Weights of a small mixture-of-experts language model, trained from scratch on English Wikipedia.
Size: 9 layers, width 160, vocabulary 5779.
Training: a variant of Muon for the experts, 263M tokens, 4017 steps.
Below are experts of layer 4 (counted from 0) of a mixture-of-experts language model. Rows are named router (the router's row for the expert), up (a neuron's input weights, with its number), down (a neuron's output weights, with its number) and show model dimensions 0-159. Each number is 500 + 40 x the weight over its row's rms, rounded and kept within 0 to 999. Numbers have three digits each.
Before each expert's rows: a language model's description of what the expert responds to. This comes from a sample of Wikipedia text that the model never trained on.

# expert 0
Description: Cells inside wiki tables, both column headers and values, such as Surface, Location, Pts, No, and score or stat digits.
router:518461496536468519495483440434414471507418503532376550522504507455548540466466563477542455527469490527487467378520569500492509516442478520550468477466464489515504549483520485581469595509468482530465531492544527501546400587464513515517423482543475458499495529500479493507444515614568482579503469510494500508516579463471481523499424507543506451542493521475563548448493520505501456483495532504476527452470495503565555475482445493514525520512554526504438534509496456489508465470487545
up0:444524482496485396534527436429469495595481441483416489471494499509455422516521479416536524583584492557521426475489524509455544498440485501519539510440559496467521506514510486585555493493522533503419457474480572543489490531431534454567459489514406476546548490453493538503501525490509478550493514502520493484543570429499539464532472537472482491535462540450516536479503517526505504517497573467517550529468539522532511503493428481476476513507511520522466565519422414583520499541490515
down0:505523451434553505553522434487435554462514432485512501493469489488524553525537472466452536502447496469516521469557473490564478456503462527416539479430495445453519498501490500504529531463519513539440472599552537536486496466528498501546568490521469470590530456541464534567463450478460450549468535526486523433410473526460521546523574460536455474514511458570537538464471571414528481511492463511522542548540516482548498472472506485553529481519477550392547474486516507543419571519499488

# expert 27
Description: Spaces, pipes, dashes and plus/minus signs between numbers in sports tables and election results, e.g. goal difference +7, −1.2.
router:472500445533542453507526492506420470461452603514413535504453497509575503499525540463579550530511448593512534432461543472503491464457481458534442473499499507582554562504518474447407508486493561481502506481528561464499415482454518489530504506537410514457476570478457435503455598548511465545478424459435520465486529498488464507501457490544482458525543485453540564526493547514504463447549461441496528451476503561514541498451533523543505509498533517534499513533454499518461536475507533
up1:455515530566484546456545538469458487539471531561484470510533557448529456549568564490586495545446430537490503507471560438525461550459585519442505487473455494439459512461440521458535564451506487449511517467444560496542479509499477555519385496496531491535526532533416518488479486532440529512548505495524439499488567476444516463523498518464460488534534423469465595519536443441501507539545457533433504535523527513483463436523487470537415493472427497482481559475507496504518496503471536
down1:399529547486492462460519530418525576490442468525527425533507501494557478408541515506474541480503514564537468514450551526465540487490523609477463547487495488546470536516480499479538509516481455489552442468494547466489444526437572516461496492491489503506577503443509484521505460500496574518499505529469559557461539502489490443443459600514510528554497512540491513550486512504539553561494529493485427518516574482490456456511521471434463504456536548533509472466508410534513424536385475

# expert 8
Description: Capital letters and pieces inside acronyms, country codes and abbreviations, such as F(O)I, USA, SS, often in sports tables and rosters.
router:555481461524514520524519484433414472582419554503471483529486424488502485471487543527462463489495472542453467521536496476530513474465503614483477491454442510466439511547536485563459534434475458511494507508532464490493475561454491500530532519570491566495485492513492439501545573542449543556513438414468462545507446545462567531535486489460545530478488491493519531488510526525529550465546453475481544490514442563491505469500451450482538480498386527602527530517498496485456416594508532
up0:521458487549481472502579451539435513561514480526448447516483451457505484443482466427487532469498473498491522538418455523543379436460506518434446549536449498510511457490553518514518576487564516511511529504480556487514477446486559504516504454572515552490466541448522436513534561565474562487516492536518514561513547488493579597557518507536527480496483524523515438480467544518498497470511488396508510485492427519475461510471463516440556500484458569501542489476495459536450406536457532
down0:475498518489486510458507525487556500493562610489504495492530518536572407406439596559490498495495559534477516500484481477556489504501509533474513572507507497547579529576514487553472428582408467522560526444437429530449456505498398519490531528558516447458434464517548471546489453482421458508511455481507454425511438487531502435471526474570507450481510496478446516453533506489452549503482517508487543541508533542483475501495531442496535539520464457506526547507514525519463467525501518

# expert 60
Description: Digits in table statistics, scores, coordinates, and dates, such as standings counts, match scores like 1–0, and 36 in stat rows.
router:547435519492492542494508500458483539506522489515412513519509551512516514537526478403480458479462533548415488450454562537519479502500474539517463524470500454533525488506513507469444577452514386477513557495558471397582400548503567488560520499494516474470485471443515500504536526531555538465473508548487469466470499498481473527473432552490468484467506532435575517454455514502496459506482501475457469487498538601573471518459407539521474558442486464476453522489469588554502541527516492
up4:473453428410563510489489522483401485541530533501583476519504536521531476496550495455517513457514537479462558492499503483468526543514491449481487476444455477520507479522474548516483469497533428523518545416542554477536433544551570500548517536498465491457481487481499484502438443498513448490496534450524475436564458560539489536511525496462478532513615532530525459548545476485456508606503468469533536496548494491523619495464477413504420492500483471491460516447516521433569494457546440
down4:549505454515482445491527427454602482485432479515535518507485457477486528466517536453486519552554466511469521549561527471500510492488461560560491545481588529413536499499459442451470498467539559458539508537460454465509548508507488491552429432456505484527609620554528573567475450471444492483525512537449453466448570466437518493441474486501553545463492491490423511513510481485493480442522516484540589481496508465555479453510502547558523493517481470512464496489533457529507499489491566

# expert 48
Description: Middle pieces of capitalized personal and place names after an initial piece, such as H-ain-es, H-un-tsville, Will-ough-by, G-ret-a.
router:582487427439453500529513562451414510555507515525485506522486513500556523490537558450552452480542500528509449489511476542542517511521510488486573533425506495464466535536521464517489516447434482605454570458471439526439470498506505477529579469506501527479500491558461421469484509502479520525503442450456445529509533551575630525504486521446582485475556531472473529578513440535479570443515470504472533469498514572488526466486480518491506481496491515476553477506479531480454394532530526
up0:453476472507479455477467525458438538482481520446488493533498573461498519572490469482532463457477483565524433523500500504502538439461516527475550516437472569516513544537492511502523494432491446486477503469463510529423516515470583450547501513593519425506550470479513532524467540533503519553471566554505515565511546516536540510558519481464507461421524437502550410476549475534497502543512485367538552483541523602544484499446490566557466490468556554433527540513518483458504462535460523
down0:503538399461589470481509494541554549438596473508528532525516486512517503406453483458469496553520518536457573510487486431453541460509527451465610461479453525514506467561497484513448516481517522461504501485522485490464510464460473432474436511533529467466518492549419505513490560510445442472543542534580495491544547479415463548500517477466521511453508537456476507507513616471479490465562552538530556482470499489583529548505531572473482486544526449519489535439457519497457492487491450

# expert 9
Description: The space or first digit opening a number in statistics tables and infobox figures, such as league goals, census counts, areas.
router:504549533503519468505517529505468507471555523522389515512457420479531529510521519392554534440480488619571523473446596512555509479446513427472517469475499471529519569513507519477441568497493493478500468495565467408465390549511476488556502500514459465498504506543481545479442549610525517501421498473464494493459534512517466531497465510495496485498504479507498545520481429493510528464472463484498531453480517495500489507380443539500523552523520544525462492544451573517512558474487531
up0:493452565532541470537480495583434506508499547511446510519518426459454462482476511484473504495514508478572470451501463580505473462587480425443512510513532486509548574495526452440508488539461506451515458511499489515489489509590486454569548529488442430493600464513479516456450425522444538495471546476523474462488518591474470478495551456524527483473500551537528497530489436427540545500430468498514543492525539386516511500475471477467585498549486501553458543500484526505501532460494601
down0:455440549479513457506539497523480432559486563558508496481503503484473486492501478438550532508494479477462471458584532574540523493479455498563550476543490495538480546482467509507505454545512509484533535573418510496488525401490532511457414526532460505525552506431541542526520572544510508588508526527500483407439570472473540493459437551477549455501574560500429486497454507498513514495449563514442518525455462443514480556508510520515508457521518459517469509521504400488476486489445383